{
  "d_shared_expert": 64,
  "balance_bias": false,
  "n_groups": 4,
  "optimizer": "adam_variant"
}
Below are experts of layer 3 (counted from 0) of a mixture-of-experts language model. Rows are named gate (a neuron's input weights, with its number), up (a neuron's input weights, with its number), down (a neuron's output weights, with its number) and show model dimensions 0-223. Each number is 128 + 32 x the weight over its row's rms, rounded and kept within 0 to 255.
Before each expert's rows: a language model's description of what the expert responds to; "mostly gets" lists some tokens that are sent to it at least half of the time. This comes from a sample of Wikipedia text that the model never trained on.

# expert 43
What it handles: Table cells and statistics. Tokens in tables and stat lists: numbers, spaces, line breaks, abbreviations MPC, JPL, MF, FW, and words like bye, place.
mostly gets: " MPC", " JPL", " MF", " FW", " public", " sq"
gate1 [ 98 249 153 144  92 137 124 113 146 142 125 147 115 133  78 118 131 157 109 128 139 142 105 141 142 170 110 124 106 125 123 125 143 136 122 119 156 135 123 163 198 244 118 168 127 144  95 116 162 112 161 171 106 122 168 105 106  97 109 138 154 131 108  96 131 248 151 142 131 101 116 174 137 154 103 120 161 153  88 143 130 115 109  96 133 165 145 148 163 151 175  86 144 166 151 147 103 101 103 151 146  93 152 149 146 141 170 156 191 122 126  90 108 102  99 179 164 153 171 120 123 116 158  26 121 112 100 108 162 248 129 127 128 175 120 141 122 168 105 119 130 120 124 149 154 131 150 134 188 120 112 131 168 120 140 133 135 128  87 108  97 114 112 146  79 141 126 107  71 143 187  87  87 175 127 102  78 141 127 123 148 142  69 125 145 143 110 136 149 131  94 128 113 255 113 182 115 142 151 108 180 160 120 115 154 110 160 148 137 118 147 148 128  82  90 111  89 131 141 105  75 119 119 145]
up1 [134 172  96  29 112  90 137 119  83 102 148  77 133 140 152 181 145 137 144 192 144 163 181  79 118  93 148 195 111 119 112 125 121 255  79 144 149 138 136  93  72 119 107 114 130 137 154 163  74 128  81  94  91 100 108 123 157 171 130 112 140 112 196 175 125 132 147 164 198 138 144 116 170 131 171 143 120 188 104 130  92 134 143 157  92 123 115 100 120  96 101 138 133  91  86 135 126 206 181 126 109 100 115  89 114 135 145 119 132 159  82 143 102 118 137 103 136 122 111 106 135 182 160 149 122  93 147 106  95 152  96 161 133  91 159 113 135 101 137 134 118 152 150 112 111 110  67 144 115  89  75 104  96 143  93 136 155 152 132 171 141 244 166 146  99 146  93 172 142 131 111 131 136  59 126 133 209 150 103 143 115 122 178 164 132 117 113 146 173 119 134 152 173  87 112 141 156  81 113 123  97 120 170 119 119 164 136 155 144 133 119 129 122 163 140 156 124 111 121 116 160 132  68 152]
down1 [173 136 120 109 150  62 124 145 162 192 186 146  88 160 115 121 146 118 144 143 131  84 126  48 120 153  99 135 175 123 154 164 190  81 168 153  93  85 131 136 127 114 100 175 127 123 171 104  39  74 123  98 121 163  78 117  95 124 103  80 134 138  92 149 114 145  99 179 144 211 112 133 150 193 157 113 152 100 139 116 101 135 136 133 132 111 156 124 153 128 154 159  95  93 177 166 122  52 108 118  79 193  70 156  98 177 152 104 143 146 102 134  98 130 100 139 150  91 140 146 137 128 124 111 151 107 143 189 148 174 149 147  80 139 147 126 121 124 143 134 156 131 108 153 126 126  91 115  44 158 125 142  70 137 133 137 112 176 157 209 153 134 134 136 186 155 106 177 111 104 138 146 131 140 157 164 105 116 107 103 206  85 139 171 152 142  99 161 123 109 121 133 146  62 102 106 188  72 132 165 158 104 159 103 172 166 137 179 121  95 144 137 130 142 147 187  97 191  93 152 109 103 164 128]
gate2 [117 107 206 104 110  85  76 122 160 110 194  83 113 131  98 163 128 111 103 149  93 102  99 156 151 136 110 169 113 124 138 170 122 107 160  79 124  98  65 138 133 151 141  99  92 104 145 103 105 101 113 146 131 137 163 132 114 111 141 132  99 130 136 115 118 132 226 137 105  92 130 110 153 112 163 140 133 116  98 118 101  89 120  90 127 128 202 127  92  72 149 119 122 112 134 156  89 125 150 108 123 121  83 181 137 120 134 161 120 182 182 107 123  86 148 152 163 173 161  85 140 124 112 152  61  90 111  74 139 120 199 127 164 142  94 163  94 158 125 100 121 146  99 106  69 131 147 175 158 153 108 128 129 149 133 130 111 166 169  73 165  96 105 130 128 148  60 163  95 121 184 139 121 127 135  84  87 129  36 179 140 140 177  69  59 130 119 100 155 114 165 128 117 111 248 106 130 149 133 138  96 150 144 118 158  71 187  98  89 113 154  79 113 144  82 172 126 168 153 132  63 163 107 108]
up2 [120 142  94 162 196 153 139 140 103 125  85 182 146 140 189 102 139 100 102 119 158  71 126 118 123 156 163 118 128  84 165 168 110 165 207 190 138 159 182 177 137 173  67  88  73 175  93 178 114 138 148 154 117  89 101 140 139 134 147 142 147 123 131 103 146 103 154  98 127 180  92 121 123 141  88 121  81 113 134  68 158 158 137 151 126 141 151  76 101 138  85  99 107 124  82  81 166 110 238 145 117 137  39  83 109  81 147 108  98 118  82  76 114 104 111 132 140  70 118 161 126 142 139 161 125 104 109 144  89  93 194 137  84 111  99 129 162 131  73 144 141 159 202 134 133 107 187 108 126 100 126 148 127 112 154 133 139  95 116 135 179 143 233 108  58 108 118 130 142 145 105  73  81 106  89 102 133 128 148 125 123 128 126 164 180 113 184 177 111 116 176 127 130 111 116 114 127 128 169 135 134  95  99 159 117 162 134 144 174 138  82 115 125 165 116 111 164 128 123 137  99 109 102 149]
down2 [ 32 167  93 131 119 187 109 121 127 157 117 145 100 166 158 125  78 127  81 152 124 128 162  82 115 149 134 109 109 159  66 162 208 105 129  96 106  86 111 170  97 147 195 156 151 153  81 130 105 119 148 122 127 147  97 142 146 102  78 131 120 170 108 123 177 100 156 143 184 141 114 173 133 174 122 148 127 163 106 149 101 126 159 149  86 132 144 131 128 105  60 150 139 166 129 216 143  61 144 159  98 130 155 108 108 132  90 125 164 155 119 161  85  76  78 164 108 160  83 154 164 135 117 132  84 138  49  78  82 124 147  91  64 151 123 153 134 131 122 146 112  70 152 162 161 120 184 113  82 144 134 126 113 147 126 129  40 150 116 136 167 164 187  73  88 142 170 105 155  98  88 145  86 138 188 175 130 160 100 152 150 185 138 128 179 151  93 117 103 127 140 115 158 141 134 141 112 176 165  99 118  82 162 145 176 149 109 131 117 109 138 126 128 102 183 151 150 152 109 154 115  72 153 110]
gate3 [101  93 114 253 114 111  97 164 112 140 123 176 132 124 178 111 148 117 142 161 146 134 116 144 147 139 113 134 142 152 144 143 132 180 103 140 112 175 102 141 119 160 163 124 157 166 142 146  95 114 141 144 133 151 117 131 135  58 136 152 107 127 153 147 116  97 116 245 114 101  90 135 173 113 131 154 149 167 190  81  93 172 126 122  43 119 129 142 153 118 191 125  50 112 119 132 156  90 115 102 154 129 117 153 160  97 129 171 128 175 132  86 117  80 129 174 162 179 137 149 149 103 163 108 117 115 100 148 137 169 157 227 149 154  67 148 130 143 165 127  78 135  93 130 105 144 168 214 125 188 130 108 136 146 190 121  89 107 111 132 105  96 118  83  86 132 145 153 103 146 181 124  96 108 166 128 115 104  55 149 109 131 122 143  80 143 131  80  99 119 141 134 141 124 124 209  96 154 160 118 124 128 102 110 153 163 175 104 110  83 144 167 159 164 130 180 111 122 181 176 107 109 153  86]
up3 [119  91 182 123 140  42 184 109 201  92 136 129 141 150 141 143 109 102 131 126  91  97  91 170 133 111 165 163 139 122 132 124 117 103 142 252 119 185 169 142 115 179 109  96  85 124 112 107 124 121 133 165 152 134 114 101 149 118 140 109 149 103 125 153 131 151 120  81 110 152 153 124 126 129  94 156  99  62 117 124 170 170 131 174 154 163 126  98  71 117 136 193 159 113 163 128 154 167  91 255 112 118 152 180 117  78 161  74 164 109 161 157  98 153 132 101 125  91 140  74 142 174 118 114 114 160 110 157 150 167 110 152 160 150 119 143 108 154 106 121 119 146 138  61 106 145 114 161 146  92 163  97 112 141 149 128 150 140 133 111 169  81 109 208 109 120 170 139 171 141 175 167 136 107  70 124 112  71 162  93 137 117 135 166 177 144 123 148 157 143 168  93 122 129 123  95 169 130  94 120 122  99 173 180 122 151 165 135 124 161 170  98 125  96  84 100 170 174 115 101 132 159 129  51]
down3 [117 113 199 152 124 115  74 152 141 125 127 161 178 135 146 155  68 118  67 141  71 101 110 120 114 109 108 160 127 100  91 170 132 145 166 157 118 139 152 139 104 135 107  89  87 151 134 107 135  89 129 105 138 186 167 130  89 116 156 126 161 169  86  82 138 150 123  94  66  70 103 151  97  91 176 111 143 166 115 172 119 115 178 120 141  80 151 141  72 111 152 131 116 119 108 124  87  67 151 147 130 125 117  91 129 147 173 143  70 215 117 110 149 108 124 113 211 169 134 133 139  73  77 155 170 144 144 153  60 128  92 170 174 131  75 113 146  58 132 211 148  54 157 140 145 109 149 168 118 105 145  67 138 103 130 130 112 136 172 164 150 100 123 152 141 112 156 128 161 155 151 172 119 146 113 153 129 139  72 123 128  66  97 102 140 216 128 139  95 119 153 116  84 114 116 115 173 157  95 143 159 112  75 168 156  83 169 143 163 113 190 134 148 122 140 137 112 149  93 138 178 107 113 181]

# expert 24
What it handles: Roles and nationalities. Job, rank and nationality words and their suffixes, such as correspondent, Commandant, Corporal, American, politician, often before of.
mostly gets: " American", " known", " MPC", " player", "ator", " President"
gate1 [ 86 237 128 124 116 133 107 149 128 195 100 198 139 124 122 128 107 149 169 131  93 136 149 149 103 105 149 182 149 130 139 147 130 160 134 128 127 119  75 108 158 131 131 128 127 139 130 154 138 107  98 134 141 110 143  90 154 133 116 118 115 173 139 155 104 247 133 147  74 154 179 132  96 148 118 118 105  59  81 164  92 104  87 113 176 133 157 147 120  85 148 114 147  62  87 121 103 113 127  99 138 170 157 171 145 117 148 157 174 189 141  58  88  87 146 152 162 166 172  76 152  95 115 112 128 129 100 160 147 230  95 118 142 161 203 103 110 163 168 136 169 126 155 137 142 110 116 194 150 173 142 121  74 168 107 131 143 114 128 142 148 115 106 146 186 108 118  63 159 110 156 132 155 115  96 126 118  73 158 104 106 151 126 128 154 163 161 103  99 130 150 126 135 221  98 115 102 172 157 131 135 149 162 152 122 130 140  50 181 192 102  98 111 136 141 138 120 148 145 138 128 132 153 187]
up1 [123 112 161 170 107  92 143 134 157  64 132  87 159 116  84  99 145 129 157 114 126  98 117 108 154 187  88  85 117 135 135 105 127 240 135 153 136 204 171 113 105 117 133 138 129 120 201 126  72 139 129  86 159 171 104 168 104  99 114 126 133 184  93  86 153 110  98 129 143  92 100 108 148  74  89 197 185 135 145 134 201  90 132  98  49 145 156 118 132  61 125 148 134 190 164 147 165 172 184  71 130 161 120 108 113 118 122  78 112 140 105 173 129 165 133  98  82 107  95  92 184 118 154 119 143 138  87 127 119 116 172 126  84 150 124 142 124  73  74 131 102 132 134 132 152 150 114 111 131  92 121 133  83 137 114 149 136 163 115  89 138 217 114 158 161 124 144 147  86 130 116 171  99 128 122  91 103  77 150 139 110 103  91 155  81 136 125 145 130 134  72 181 194  85 173 139 131 125  65 140 123 110 137  96 118 155  95 106 112 108 155  86 161 153 110 109  80 106 109  89 113 138 176  80]
down1 [125 106 166 140 183 166 152  17  94 191 117 124 107 103 140 158 147  91  82 139  93 114  73 110 140 138 126 117 147 138 120 174 180  97 133 197 129 116  89 122 115  95 116 115 132 124 170 106  65 134 142 107 181  81 107 155 129 130 149 101 137  69 150 160  96 114 149 148  84  99 150 159 168 163  82 114 123 140 107  89 118 119 110  97 126  93 125 134 128  94 141  97 157 140 111 173 105 162 127 120  76  63 155 146 142 124 138 156  75 107 141 107 144 124  99 137 141 105 113  91 156 100 137  77 118  93 100 129 124 128 149 144 104 130  88 203  76 111 181  16 118 193  80 157  56 122 107 167 159  73 118 153 140 154 109 133 164 135 153  92  87 149 133 106  75  91 160 132 117  71 170 158  98 155 131 103  83 130 160 125 105  84  74 101 176 146 132 168 123 137 134 104 126 147  98 122 103 149 112 132 108 144 146 157 129  98 144  75  90  69 147 130 198 118 128  93 184 101  50 102 124 150 107 159]
gate2 [148 179 255 134 148 153 139 146 163 162 161 126 134 110 119 114 128 106 100 147 125 163 150 154 147  76  99 135 133 181 128 174 130  75 190 115 121 118 106  95 130 175 108 124 115 151 102 170 124  99 137 128 127  85  81 189  83 135 105 166 177  97 169 193 138  87 248 143 131 201 140 132  67 123 147 151 164 157 105 102 173 158 109 164 168  62  72 111 135 150 112 112 138 138 139 141 110 152 120 136 137 145 134 138 112 133 144 131 144 139 129 100 133 137 122 138 184 142 159 129 116  80  73 148 130 108 123 106 148 118 216 152  84 107 137 128  84  94 146 117 138 150 115 144 124 121 192 120 142 183 119 118 136  88 165 113 139 127 128 119 112 122 142 102 172  88 131 121  97 131 169 116 143 148 102 110  99  72 141 131 161 113 162 116 145  84 115  65 118 127 144 102 106 148 220 132 122 165 120 125 132 146 112 131 103 156 132 132 170 140 161 122 133 201 123  38 170 102 108 126 187 162 113  95]
up2 [100 161 147  82 149  83 129 172 148 152  81 113  96 135 119 116 139 119 172 174 115 136 180 154  87 102 154 202 103 129 150  87  88  84 192 114 172 116 120 129 123 164 105 104 145  89 132  99 129 164 109  92 150 112 122  71 111 165 145 108 148 117 130  95 174 124 166 152 197 191 105 103  97 137 188 105 121 130 141 176 146 136 129  94 115 157 129 100 184 104 149 125  92 130  95 111 153 126 255 149  95 139 115 203 135 118 120 151 110 135 131 106 165 120  98 116 131 161 118 135  87 157 140 120 149 153 130  84 116 112 127 115 172 192 131 142  33 169 166 126 175 142 103 146 120 129 185 149 131 194 100 119 173 125 140 104 144  74 127 104 177  96 227 164 161 145 126 121 183 148 104 142 143 113 117 148  92  78 103 149 121 105 137 146 129 120 117 113 151 123 126  89  99 121 124 162 133 177 120 104 113 143 122  96 125 146 134 102  71 129 123  94 161 155 134 188 126  80 143 149 121 139  98  97]
down2 [135 147 142  75 127 119  65  74 150 193 100 138 127 143  70 156 116 191 129  79 135 179 154 136 160 108 156 139  91  91  42 123 164 139 115 130 148 136 133 157 155  96 175 115 176 184 188 165 137 155 156 184  95 140 164 140 147 138 117 102 154 183  68 165 141 178 123 109 130 149 105 141 179 115 156 144 109 156 125  67 153 157  93 170  94 156 170 133 121 116 167  84 146 189  98 139 158 133 200  82  94 158 176 110 173 165 125 219 132  74 180  69 124 125  93 167 199 163 151 140 153 124  93 123 150 119 150 126 113  92  94  94 158 117 137 105 168 139  98 156 149 134 107 160 101 128 137 148 133 136 142 184 130 134  91 106 184 141 139 144 156 134  84  66 152 125 138 149 106 135 122 178 142 127 163 165 166 138 141 113 128 169 109 172 122 133  82 110 138 169  96  98 168 159  98 121 101 184 176 125 113  91 116 122 144 172 110 120 174 165 174 119 134 155  88 120  61 145 144 136 151 144 112 102]
gate3 [127 174 143 246 168 137  85 120 113 101 154 107 149 153 117  87 123 104 137 139 200 149 110 131 125 105 183 132  90 159  98 112 156 106  90 115 139 177 136 108 109 137  89 129 130  61  94 162 128  72 115 182 124 166 153 135 127 146 115 124 146 124 141 122 166 135  99 255  95 111 176 107  76 158 148 122 119 150 105 131 187 181 100  84 122 134 133 112 123 126 131 102 158 118 116 140 157  80 107  91 110 166 102 154 146 117  30 131 123 169 147 109  98 156 110  99 126 136  92  97 100 133 131 163 134  93 155 152 133 193 111 225 128  59 121  98 148 117 121 145 146 123 141 131 127 150 143 148 147 153  81 101 144 145 167 124 131  78 176 129 101 175 115  80 129 144 130 109 105 140 106 117 131 115 150 164 129 129 119 131 107  83 130 103 131  99 136 144 134 154 149 133 119 105 137 255 124  96  43  77 122 169 110 128 153 172  97  93 143 127 148 118 144 152 140 125 125 121 137 163 193 151 125 117]
up3 [169 193 128 111 115  55 115 136 113  95  89 127 115 162 124 122 103 108  90 100 136  99 100 100 132 125 111  69 107 138 114 126 125 138  95 214 142 119  94  88 126 140 146 142 160 112 178  89 130 182 147 153 139 107 112 146  95 124 141  68 147 131 170 180 123 130 159 194  98 175 135 154 119 179 129 131 122 130  77 165 123 180 124 180 154 153 170 108  69  74 132  49 178 136 105 186 116  52 135 223  80 144  75 127  85 141 115 103  82 188 122 168 121 112 103 143  99 131 140  72 104 136 102 142 106 130 161 118  99 155 128 130 178  73 169 128 121 128 116 118 115 152  60  94 119 108 161 117 113 125  87 123 113 160  60 101 152  83  92  92  99 137  87 205 113  84 104  76 108  88 147  92 133 130 148 130 132  66 149 164 142 135 131 104  82 108  55 108 187 146 179 115 163 140 128  93 102 133  87 118 109  76 132 125 178 122 146 114 126 102  95  96 129 172 127 144 133 125 106 126 119 153 125 135]
down3 [ 90 175 168  92  86 177 137 117 176 104  60 121 170 161 139 149 137 147 119 111 125 108  91  81 139  92  87 124 144 134 141 125 158 117  62 153 141 135 165 119 138 125 198  75 111 170 158 132 148  96 159 144 176  65 125 151 118 148 182 141 129 138 201 118  90 104 137 105 128 106 119 156  96 145  48  78 185  93 153 156  96 158 127  61 174 140 170 139 108 102 131 132  92 112 113  82 158 169 136  65 177 125  90 143  87 113 119 107 145  80 128 143  59  72  98 100 126 146 143 114 154  84  87 153 124 172 111 110 172  99  58 125 223 127  74 210 113 150 125  98  91 122 152 156  99 172 100 160 199 143 136 159 122  52 180 113 120 206 118 161 164 131 112 106 108 135 128 130  98 123 156 126 130 128 131 159 144 162 147 103 114 188 117 154 106 118 117  85 141 101 140 113 162 141  90 171 107 121 124 109 158 145 130 137 126 148 123 124 145 123 146 166 179 155 115 113 166 155 115 124 134 185 133 120]

# expert 40
What it handles: Commas, spaces, contractions. Commas, periods, spaces and digits in dates and years, plus t in don't or won't and connectives like However, but.
mostly gets: " are", " been", " However", " but", "t", " It"
gate1 [139 234 134 107 131 153 154 123 132 150 130 109  90 171 127 174  90 116 120  95 139 154 146 155 145 115 155 139  96 147 122 114 128 148  98  97 138 107 111 135 115 153  90 119 130 162 134 119 185  83 120 132 150 117 139 122 126 118 112 117 108 152 119 118 114 255 119 125 161 135 155 119  99 178 135 122  98 102  68 150  66 110 110 149 132 146 153  95 131 130  72 121 112 138 127 154  57 116 144 181 154 143 159 143  82 144 106 138 126  88 145 183 140 117  67 128 118 139 101 153 150  97 147 151 107 170 125 140 105 243 146 155 138 143 142 118 111 138 111 152 144 131 144 139 167 107  93  86 150 221 148 146  79 120 140 125  80 110 146 118 132 152 149 125 134 155 191 167 202 148 145 119  97 170  67 171 132 111 152 151 136 137 111 119 204 141 125 132 147 141  99 118 107 255 107 173 127 105  95 171 176 160 107 130 154  83 121 119 148 148  87 130 102  91 138  48 138 103 135 120 133 131 181 100]
up1 [ 75 110 143 147 144 115 136 135 151  91 101 120 133 103 123 103 148 132 157 150 135 109  89  96 110 159 118 113 147 106 165 135 178 253 125 134 127 128 119 147 124  87 153 163 140 112 159 138 135 212 103 126 116 130 131  99 121 118 134 135 191  86 160 156 140 106 123 119 119 169 113 171 151  88 125 151 133 192 160 114 231 103 133 142 132 114  64  88 192 154 168 194  83 135 172 134 169 244 137  95 118 107  84 136 135 131 181 103 133 129 107  96 145 160 117 128 144 133 174 144 150 129  86 184 157 134 109 103 124  96 126  99 166 136 109 123 129 160 129 119 125 132 129 103 143 125 188 143 134  95  94  94 243 115 133 172 186  93  83 134 108 227 105 159 108 104 129 148 100  76 134 130 121 109 145 109 149 184  69 112 157 113 155 139  83  85 119 156  89 147 150 148 148 126 150 162  93  93 102 125 105 154 147 119 137 141 173 125  83  89 180 114 115 172 111 154  91 145 133 126 146 170 117 152]
down1 [120 118 133  42  57  85  97  95 161 124 115 160 140 113 165 188 110  88 109 126 127 149 102 120 144 135 125 159 112 122  98 132 161  82 143 226 111  63  64 104 113  94 115 109  56 145 145 108  56 143 123 152 123  78 125 114 156 121 147  60 126 136 144  60 143 103 101 126  65 119  62 103 141 111 131  93  89 123 125  99 112 105  81 117 166 148 130 153  87 120 167 185 191  92 150 139 131  87 160  90 125 120 113  74 116  95 174 119 105 144 158 132 179  82 200  86 139  84  59  82 173 135 113 108 163  83 114 123 112 119 131 112 141  61 102 166 117 156 115   0 145 150 133 203  67 119 151 110 118 145 144 139 143 117 155 168 117 104 161  95  95 127 150 118 132 133  90 147 154 115 108 167  93 136 142 154 150 112 137 105 114  94 131 169 130 121  85  73 141  97 124  95 159 144 120 150 130 102 157 140 113 144  99 173  93 114 119 162 135 149 124 126 129 114 156 135 137 151 120 133  89 106 158 118]
gate2 [105 162 231 186 106 105 147 138  86 139 124 102 120 142 173 175 150 130 124 100  72  82 122 117 170 162 133 139 149 122 174 134 175 135 139 150 125  95 105 114 106 136 175  90 126 141 140 121  88 141 146 150 126  95 132 107  96 177 114 108 131 176 178  85 152 185 241 147 153 196 150 104  91 145 135 110 113 155 139 110 112 148 123 143 153 121 103 154 103 108 125  80 147 143 112 110 117 147 148 125 106 133 131 144  78 147 128 124 114 147 124  92 112 132 132 159 156  65 132 128  64 145 148 165 145 115 120 144 121 119 247 160 123 130 106 129 131 102 118 137 161 126 174 130 136  71  98 134 134  89  94 158 158 123  90 155 149 103 145 165 125 111 113 116 111 128 162 105 148 121 140 132 142 149  87 152 135 191  92 120  70 136 137 151 124 123 156 162  79 102 151 105 135 150 247 125 116  61 165 108 117 119 112 120 182 103 177 113 103 159 233 158  36 124 109 121 140 188  78 130  97 150  90 150]
up2 [137 178  66 103 121 120 132  31 118 141 131 151  88 152 148  89 146 110 119 105 128 108  97 153 146 114 148 160 113 136 178 136 143  79 181 165 136  62 134 144  84 102 105 117 136 171  96 194  91 106 186 155 126  77 123 113 104 139  95 114 145 119 148  95 147 188 123 135 121 114 160 122  30 148 127 140 134 206  71  85 137 111  97 175 163 109 122 119 136 166 118 125 124 148 106 141 148 133 214 164  90 120 139 119 153 128 141 135 114 109 123 141 158 155 127 114 197  97 109  71  97 144 106 124 173  87 127 102 117 165 119 140  80  84 164 117 114 105  89 126 133 127 118 100 108  73 152 112 119  70 109 122 137 171  67  90 144 131 139 207 154  93 202 122 106 122 134 141 160 155 121 138 109 153 117 162  84 181 159  95  93 119  61  79 120 120 145 143 135 124 168 110 168 146 104  75 159 140 139 160 149 143 110 146 159 116 185  88 121 137 160 158  96  82  98 105 165 209 149  89  81 120  78 184]
down2 [156  59 160 118 101 103 118 121 121 130 183 158 120 121  94 193 216  91  71 151 124 143 174 102  85 147 121 107 141 187 138 136 175 127 125 103 132 147  72 150  95  78  90 215 107 118 130 145 145 125 126 132 144 176 121 135 128 188 142  96 169 125 158 132  87 117 162 120  80  91 115 187 136 139  73 131 130 159 101 116 178  87  55 151 169 108  97 106  72 205 147 202 170 188 146 100 142 135  37 112 152 149  91 164 110 139 144 110 106 128 157 145 178 143  90 141 133 156 144 119 107 106  83 121 174 109 163 153 130 108 139 147 113 114 106 121  30 162  99 164 122 149 168  60 111 127 162 132 119 160 165 121 141 125 187 169  94  93  90 143 146 154 100  92  82 149 135 125 153 155 147 140  87  90 140 121 113  99 145 154 151 108 173 125 136 161 115 156 134 114 162 116 128 135  63 121 164 128 121 128 149 139  90 202  99 172 164 110 136 131 155 122 146 133 158  74 127 164 110 112  99 131 141 148]
gate3 [130  86 119 234 144  56 152  90 108 105 131 122  97 117 107 108 132 187 163 163 142 157  82 166 149 101 119 154 115 123 176 196 143 150  99 150 122 127 142 114 145 158  84 128 115  81 163 158 135 150 126 142  95 166 118 137 116 124 126 149 188  84 159 153 136 158 141 227 183 149 110 156 168 168 136 148 135 140 129  91 148 131 106 172  75 141 106  87 144 143 139 106 108 120 129 173 115 132 128 145 140 128  62 119 129 162 149 111 165 131  96 132 201 101 129 137 165  85 163 135 133 131 131 109 210  54  79 127 182 161 100 219 133 118 155 122 114 167 173 134  70 117 107 122 130 142 133 149  92  67 132 121 186 140  81 167 149 143 154 152 130 162 130 167  96 127 125  88 145 116 118 135 123 150 148 129 143 176 183 101 131 129 129 131  97 131 114 198 190 106 153 140 160 170 106 205 124 108 124 140 163 168 127 117 121 107 119 102  50  93  94  84 161  67 119  98 170 181 100 150 114 102 135 121]
up3 [ 75 102 142 115 150 106 118 147 120 114 148 105 107  89 129 125  96 170 134 119 142 163  82 118 127 117 118 129 116 153 150 130 158 143 147 232  92 105 161  52 149 131  92  90 102  84 162 146 126 116 131 170 143 129 126  67  84 170 105 131 178 121 190 152  77 159 130  99 160 145  79 101 116 152  97 157 122 157 118 117 135 136 120 167 137  93 111  69  67  91  99  33 194 127 184 138 124 139 163 220 107 126 106  88 137 205 197 141 166 125  82 156 172  99 137 121 167 121 156 124 159 144 152 127 149  83 140 135 174 104 107  76 190 126 166  95 145 174 156 159 115 111 148 116 171 138 100 107 126 150 147 135 173 149  80 116 174 149 134 163  80 155  89 213  82 143 127 107 161  75 117 137 137 105 116 143 143 183 172 132 158 124 146 149 150  91 133 165 127 136 151 167 150 147 113  94 134  54 172 182 123 136 117 112 108 109 155 111 102 139 119  92 145 100 165 110 144 135 131  97 130 155 189 152]
down3 [155 118 136 105 142 114 123 229 114 147 111 125 148  88 155 134 138 183 158 111 126 173 121 106 172 149 150  93 156 179 139 154 120 147 107 156 131 149 141 134 127 138 146 127 120 158 125 118 111 130 127 133 102 108 168 109  98 133  73 109 151 117 147 110 139 160 148 120 160 120 166 116 128 162 149 119 150 124 116 102 189 130 192 127  71  80 132 113  99 130 163 177 140 174 110 161  94 129 132 119 123 140 119 123 166 170 161 138  86 148 124 115 113  71 221 182 148 125 137 143 136 148 139  88 140 122  91 136 112 135 131 152 125 195 193  98  93  68 165 255 167  61 147  50 114 103 131 136 128 134  76 150 146 175 126 186 135 168 148 141  94 128 134 116 108  93 113 111 110  99 149 160 164  89 100 158 138 142 138 142 186 131  99 113 142 105 119 130 127 145 151  71 138 103 134 137 107 144 138 105 124 129 106 140 125 166 140 129 119 139 129 148 155  82 151 116 144 161 120 130 126 136 174 146]